{"n_layer": 13, "d_model": 192, "n_experts": 192, "experts_per_token": 4, "d_expert": 64, "d_shared_expert": 64, "activation": "geglu", "moe_layers": [1, 3, 5, 7, 9, 11], "router_score": "softmax", "normalize_top_k": true, "routed_scale": 2.0, "balance_loss": 0.00689, "balance_bias": false, "router_z_loss": 0.001, "init_std_router": 0.0324, "lr_router": 0.000392, "vocab_size": 8192, "norm": "rmsnorm", "norm_eps": 1e-05, "tie_embeddings": false, "optimizer": "soap_variant", "lr": 0.00347, "beta1": 0.95, "beta2": 0.98, "grad_clip": 0.5, "batch_tokens": [32768, 65536, 98304], "seq_len": 256, "train_tokens": 538200000, "steps": 9261, "dataset": "wikipedia_en"}
Below are experts of layer 3 (counted from 0) of a mixture-of-experts language model. Rows are named router (the router's row for the expert) and show model dimensions 0-95. Each number is 50 + 12 x the weight over its row's rms, rounded and kept within 0 to 99.
Before each expert's rows: a language model's description of what the expert responds to; "gets" lists some tokens that make up at least twice as much of what it gets as of all text. This comes from a sample of Wikipedia text that the model never trained on. Tokens count by the router's weight.

# expert 42
What it handles: Plural or noun-forming endings closing a noun, such as s, ies, ons, ments, and whole nouns like story, works, action.
gets: "s", "on", "y", "ons", "ies", "ion"
router:39 44 60 55 52 63 49 60 53 48 64 62 44 25 35 47 47 35 56 70 61 75 59 53 48 57 43 65 31 45 38 47 66 32 44 23 77 46 54 40 45 52 56 55 51 50 52 42 50 48 36 41 54 57 44 67 66 42 42 47 60 41 47 52 49 39 44 65 51 21 62 51 16 24 36 57 55 37 57 71 54 52 15 44 52 44 72 42 48 67 52 59 57 62 37 52

# expert 5
What it handles: Opening consonant or consonant-cluster pieces of words split into fragments, e.g. pr in underprivileged, cl in closure, spr in sprint, t, m.
gets: "B", " m", " t", "D", "M", "N"
router:50 34 48 41 54 74 67 59 46 66 35 49 45 42 44 58 47 42 59 69 51 64 40 48 28 58 31 41 33 44 64 51 50 37 31 40 50 39 43 48 47 41 50 57 57 58 50 56 92 52 32 50 43 55 23 49 48 48 57 38 72 50 63 65 49 66 44 58 40 49 64 60 38 29 35 45 29 43 49 54 54 37 37 48 30 42 61 49 58 64 55 44 49 68 54 81

# expert 11
What it handles: Adjective endings ic, al, ical, ular, often mid-word (aesthetic, forensic, bilateral), plus Sp starting Spanish or Spring, and adjectives like local, similar.
gets: "al", "ic", "sp", "ve", "ll", "ical"
router:36 30 50 52 51 81 67 59 39 54 52 60 36 32 54 35 39 22 36 59 53 57 57 36 76 53 54 42 33 49 64 38 43 56 36 46 54 32 31 58 42 47 31 42 47 51 56 51 51 35 36 45 62 57 38 70 59 47 26 48 60 44 47 37 58 40 52 57 56 39 37 74 40 37 54 47 56 36 42 52 59 54 26 48 34 41 75 50 51 60 71 68 51 84 54 71

# expert 36
What it handles: The suffix ly as in roughly, percent signs after census figures, table pipes, and name pieces like adi in Canadian.
gets: "ly", "%", " |", "adi", " and", " Great"
router:43 36 42 36 49 66 57 60 31 52 43 61 27 67 37 56 50 52 56 75 65 63 63 65 40 56 40 57 57 52 64 43 65 42 31 35 50 42 62 55 46 33 31 57 39 45 71 33 72 16 40 33 55 57 38 71 60 40 51 37 44 57 50 46 26 44 40 48 36 43 50 54 52 52 32 65 27 46 63 59 45 49 48 55 38 56 60 49 56 44 62 73 38 65 55 62

# expert 18
What it handles: Hyphens in markdown table separators and compounds like mixed-species, and two-digit numbers in tables or years, like 18 in 1864.
gets: "-", " 18", "19", "18", " 14", " 15"
router:42 51 46 64 58 50 40 71 29 46 48 62 29 49 49 44 61 54 44 55 49 70 74 58 54 41 56 61 46 52 55 56 76 29 55 44 59 46 42 43 55 51 46 61 48 62 60 51 72 48 40 46 54 61 38 62 68 34 37 52 62 53 46 40 40 45 51 53 32 38 58 53 28 42 44 39 67 49 52 62 48 57 46 53 60 36 58 49 67 51 57 74 45 78 45 76

# expert 23
What it handles: Capital S in INSEE and latitude south coordinates, plus Thai, Japanese and Cyrillic byte pieces and LaTeX symbols like backslash, underscore, caret.
gets: "S", " ", "_", "^", " de", " s"
router:39 53 70 27 73 46 59 38 49 74 47 79 44 58 56 39 67 43 68 57 45 48 44 64 30 53 51 53 55 49 58 45 60 43 30 30 55 35 56 36 48 50 54 52 47 53 36 57 67 52 32 54 62 60 38 64 48 33 45 58 66 24 45 61 47 49 45 60 48 58 59 57 53 64 39 51 44 31 37 59 41 29 31 54 42 47 52 55 48 66 51 56 55 54 42 54

# expert 17
What it handles: Capitalized words in titles and offices such as General, Air, Public, Prime, Chief, plus pieces inside foreign names like Troup, Prussian, Kit.
gets: "up", " his", " War", " General", " App", " Air"
router:39 46 39 55 63 59 36 57 30 65 58 49 61 22 44 50 54 47 61 56 49 74 45 57 53 75 43 36 51 39 67 25 51 28 37 47 44 46 47 34 50 34 39 63 15 59 37 43 31 57 25 56 55 55 49 76 65 34 49 37 60 38 61 41 61 50 55 51 26 45 47 63 40 45 38 67 28 53 46 60 31 35 36 43 32 47 54 43 70 55 58 66 45 64 66 47

# expert 16
What it handles: Single capital letters beginning a word or initial, often after a parenthesis, quote or line break, as in Eocene, Euclidean, DfT, James R.
gets: " C", " E", " R", " F", " P", " W"
router:50 44 19 63 62 62 40 54 50 67 27 50 49 51 45 55 47 43 55 56 54 57 68 51 42 48 33 47 33 50 72 45 66 50 37 49 49 35 43 44 39 36 34 67 42 73 43 31 63 49 25 54 69 56 27 58 73 22 49 53 60 62 66 56 35 52 36 56 29 45 48 46 46 49 31 37 38 28 64 60 39 45 41 42 46 40 64 58 61 57 76 54 42 65 49 52

# expert 47
What it handles: Closing pieces of multi-piece words, especially ing, ng, st, r, ist, ism, as in unleashing, analyst, scheduling, server, sculptor.
gets: "ing", "ng", "h", "up", "ist", "g"
router:34 37 42 47 51 63 69 49 43 53 55 66 41 37 56 33 36 39 57 52 44 62 52 47 68 52 60 28 35 41 39 46 52 34 45 40 57 44 53 34 36 48 60 51 50 57 46 25 40 21 49 41 66 49 41 67 38 57 25 26 52 45 64 44 48 57 31 62 42 55 53 37 38 52 30 51 55 27 42 65 54 20 48 58 26 27 51 56 69 35 47 59 51 83 42 53

# expert 35
What it handles: Numerals and number words for counts, scores, ages, dates and table cells, such as 13 times, all five, 6–1, age 65.
gets: " 17", " two", " 3", " 2", " 18", " 16"
router:38 37 36 46 57 56 48 68 53 63 39 51 48 43 40 60 47 42 55 68 46 74 74 64 52 58 37 41 41 48 56 43 63 29 45 52 57 46 34 30 35 54 49 71 64 64 46 40 56 40 49 46 61 61 57 50 67 42 52 40 46 62 54 48 42 54 43 66 45 41 76 67 51 53 56 67 33 49 50 58 51 46 24 53 64 43 59 44 57 54 94 56 41 58 35 73

# expert 22
What it handles: The preposition of after a noun (members of, head of, edition of), plus occasionally for, by, to, among, von.
gets: " of", " by", " for", " to", " Of", " von"
router:31 41 44 36 52 58 73 65 46 56 25 76 43 21 45 65 52 45 63 55 38 48 45 44 42 68 53 56 52 41 53 41 55 32 46 52 53 36 43 45 45 48 35 63 33 69 51 44 35 32 34 23 56 49 26 60 49 08 41 43 71 36 55 54 33 35 42 42 34 50 47 68 48 37 29 48 49 33 55 51 38 42 42 64 52 44 48 53 58 50 47 59 44 60 44 60

# expert 53
What it handles: Final letters ending proper names and loanwords, mostly e and z (Blonde, Erlewine, Lutz, Lewerentz), plus semicolons and digits in lists of scores or codes.
gets: "e", "z", "ie", "o", "a", " Le"
router:62 56 42 32 39 69 48 60 54 66 40 71 22 50 55 54 55 24 70 61 42 57 59 51 63 41 44 68 50 69 46 47 62 27 40 52 65 44 52 51 51 47 07 70 38 44 50 26 57 37 40 52 67 81 30 55 52 42 54 64 62 37 60 60 43 49 37 63 52 52 56 60 57 56 32 41 27 35 74 51 48 61 49 47 45 47 72 58 40 61 54 62 51 43 55 78

# expert 60
What it handles: Digit groups in years, coordinates, distances and vote counts, such as 19 in 1952, 20 in 53°20′, 000.
gets: "19", "000", "10", "17", "16", "15"
router:43 42 42 43 64 51 48 60 58 48 31 75 40 50 26 57 40 28 54 58 46 73 72 59 40 63 44 43 57 35 61 51 61 40 52 37 49 43 58 44 38 55 40 57 52 69 65 48 74 36 25 47 62 49 51 49 66 34 59 33 47 48 54 49 55 40 25 66 42 51 65 63 54 39 28 37 29 34 52 33 37 45 25 62 54 37 66 47 79 64 63 47 44 58 53 78

# expert 24
What it handles: Single letters or short pieces inside names and rare words, such as n in Hinchey, r in virtuosic; also commas and He.
gets: "r", "n", ",", " The", "y", "m"
router:22 58 47 39 49 45 60 53 50 55 25 45 48 56 34 44 65 31 57 51 55 65 60 57 39 49 28 60 60 59 51 51 55 42 41 37 70 51 55 35 42 43 43 53 54 59 37 47 61 39 50 22 70 71 38 64 57 50 55 38 47 41 84 40 37 59 46 57 39 21 65 59 30 40 34 46 53 43 64 72 48 49 43 56 31 47 43 42 52 58 47 63 30 70 45 59

# expert 6
What it handles: Inner pieces of longer Latinate words after prefixes like inc, pro, rec, such as ogn, vin, ip, han; also "the" and "United".
gets: " the", " over", "eg", "ss", "tt", "vis"
router:30 53 36 47 62 48 51 84 36 34 34 52 54 36 47 52 41 37 53 53 34 51 68 57 59 63 18 54 65 74 61 52 45 48 48 37 61 34 40 32 48 45 31 49 40 50 26 46 65 36 57 40 58 47 46 49 64 51 40 28 54 44 48 49 62 34 35 58 24 32 52 58 59 30 60 63 37 41 57 55 44 43 42 61 47 30 47 49 63 54 53 61 37 59 31 58

# expert 46
What it handles: Final s or d pieces, often in brackets such as Date(s), period(s), plus decades, units and zeros: 1930s, mm, 0.
gets: "s", "d", " 0", "es", "0", "%"
router:45 24 52 57 61 55 54 67 55 51 43 57 29 52 45 27 43 62 76 54 36 36 65 59 46 45 40 59 42 43 51 55 57 65 30 34 65 24 60 36 47 56 11 60 41 46 48 53 60 44 46 47 59 45 40 56 53 43 39 59 66 27 65 53 47 41 44 73 53 36 56 55 41 57 61 51 53 51 55 59 60 54 25 41 44 49 65 43 37 52 56 51 51 64 49 57

# expert 20
What it handles: Opening pieces of words split by the tokenizer, such as re, un, dis, acc, en, Am, in since-re, acc-urate, cho-re-ographer.
gets: "re", " un", " acc", " dis", " Am", "en"
router:50 45 51 39 59 48 48 60 49 53 29 57 33 28 36 54 53 56 50 56 45 49 47 68 37 70 43 48 34 41 53 52 68 40 43 51 65 40 60 19 45 52 41 52 50 68 30 47 61 50 63 42 59 43 51 48 48 43 36 52 60 34 56 72 68 75 30 64 39 55 64 75 51 47 35 48 50 40 61 63 34 42 50 64 35 42 64 46 50 54 63 52 52 43 43 50

# expert 1
What it handles: Line breaks right after section headings, article titles or list items, as in ==Constituency profile==, = Victoria Alonso =, or before a new list entry.
gets: "\n\n", "\n", " “"
router:37 38 45 42 58 48 52 61 49 46 43 56 48 38 40 47 52 50 45 52 45 57 80 71 47 46 46 31 54 45 41 37 58 48 46 34 42 47 45 49 28 39 23 44 50 56 45 43 66 45 40 37 45 53 32 51 63 50 44 35 69 42 64 53 24 47 30 53 51 47 67 62 30 38 53 37 70 36 51 69 54 47 53 39 36 49 59 60 56 50 69 83 51 61 48 77

# expert 4
What it handles: Plural endings on nouns and names, mostly the final s or es, as in soldiers, Giants, Socialists, Norton Motors.
gets: "s", "es", "ers", "as", "les", "rs"
router:56 56 37 54 58 51 43 53 45 51 52 67 21 47 38 47 34 39 71 57 55 56 63 66 51 70 38 55 36 53 42 41 54 39 38 49 62 48 72 40 33 45 47 59 46 56 64 45 45 39 44 44 65 46 39 59 48 35 46 54 53 47 52 52 47 38 38 70 42 39 51 56 53 41 28 42 53 41 67 57 43 50 26 50 47 57 68 76 49 50 55 50 51 50 50 44

# expert 37
What it handles: Dashes in markdown table separator rows and list bullets, plus sentence-opening prepositions such as In, According, During, For.
gets: "-", "In", " In", "in", " in", "\\"
router:40 35 68 40 65 50 59 80 42 77 30 55 51 29 48 54 59 36 61 55 50 56 79 63 24 48 42 41 31 45 64 50 72 42 39 58 82 44 38 50 52 34 47 55 55 58 42 52 58 61 44 56 39 58 44 48 50 43 27 44 51 55 63 59 33 23 51 54 23 45 66 71 47 18 51 54 51 51 57 60 55 43 44 53 48 38 52 56 55 39 55 65 47 56 61 70

# expert 15
What it handles: Conjunctions and relative words opening a clause, above all that after argues or said, plus when, where, because, between, which.
gets: " that", " which", " between", " when", " where", " against"
router:54 57 50 51 49 65 56 73 36 48 42 69 36 41 36 59 47 24 45 54 53 60 50 53 42 57 32 46 49 48 44 33 49 29 42 42 54 20 60 44 41 17 40 49 51 80 60 38 59 22 54 43 67 61 34 70 53 53 45 55 58 65 49 75 30 27 45 61 47 36 59 52 31 48 51 69 45 41 53 63 50 51 28 42 37 61 43 50 46 71 47 54 40 61 44 56

# expert 7
What it handles: Short lowercase word-opening pieces after the, a or a bracket that need completing, such as p, g, res(umed), ass(ignments), l, c.
gets: " p", "c", " l", " g", " res", " ass"
router:45 46 54 47 49 75 56 61 38 63 50 54 41 33 50 45 47 47 54 50 30 50 50 42 55 44 42 46 32 52 51 54 51 56 27 51 72 37 36 50 38 50 32 84 54 58 45 49 71 44 44 45 42 44 62 50 53 35 32 39 63 47 45 61 58 57 31 46 37 35 54 68 35 48 37 52 31 51 60 55 34 47 44 43 40 53 68 38 65 47 57 54 44 64 47 65

# expert 13
What it handles: Middle and final pieces of surnames and place names, often in tables, such as -le in Gerstle, -ford, -ley, Ply-m-outh, Bamber-ger.
gets: "le", "ley", "de", "er", "son", "n"
router:35 37 49 17 51 71 68 40 53 56 68 68 26 33 53 34 47 33 57 78 42 64 43 46 55 54 55 38 58 53 64 48 74 29 54 51 61 45 43 40 49 55 22 57 33 41 64 55 53 48 32 39 46 58 37 52 64 43 66 29 71 47 43 79 46 41 49 56 32 27 60 47 55 63 52 49 47 45 64 66 41 52 21 22 68 45 68 50 57 48 60 57 46 62 38 58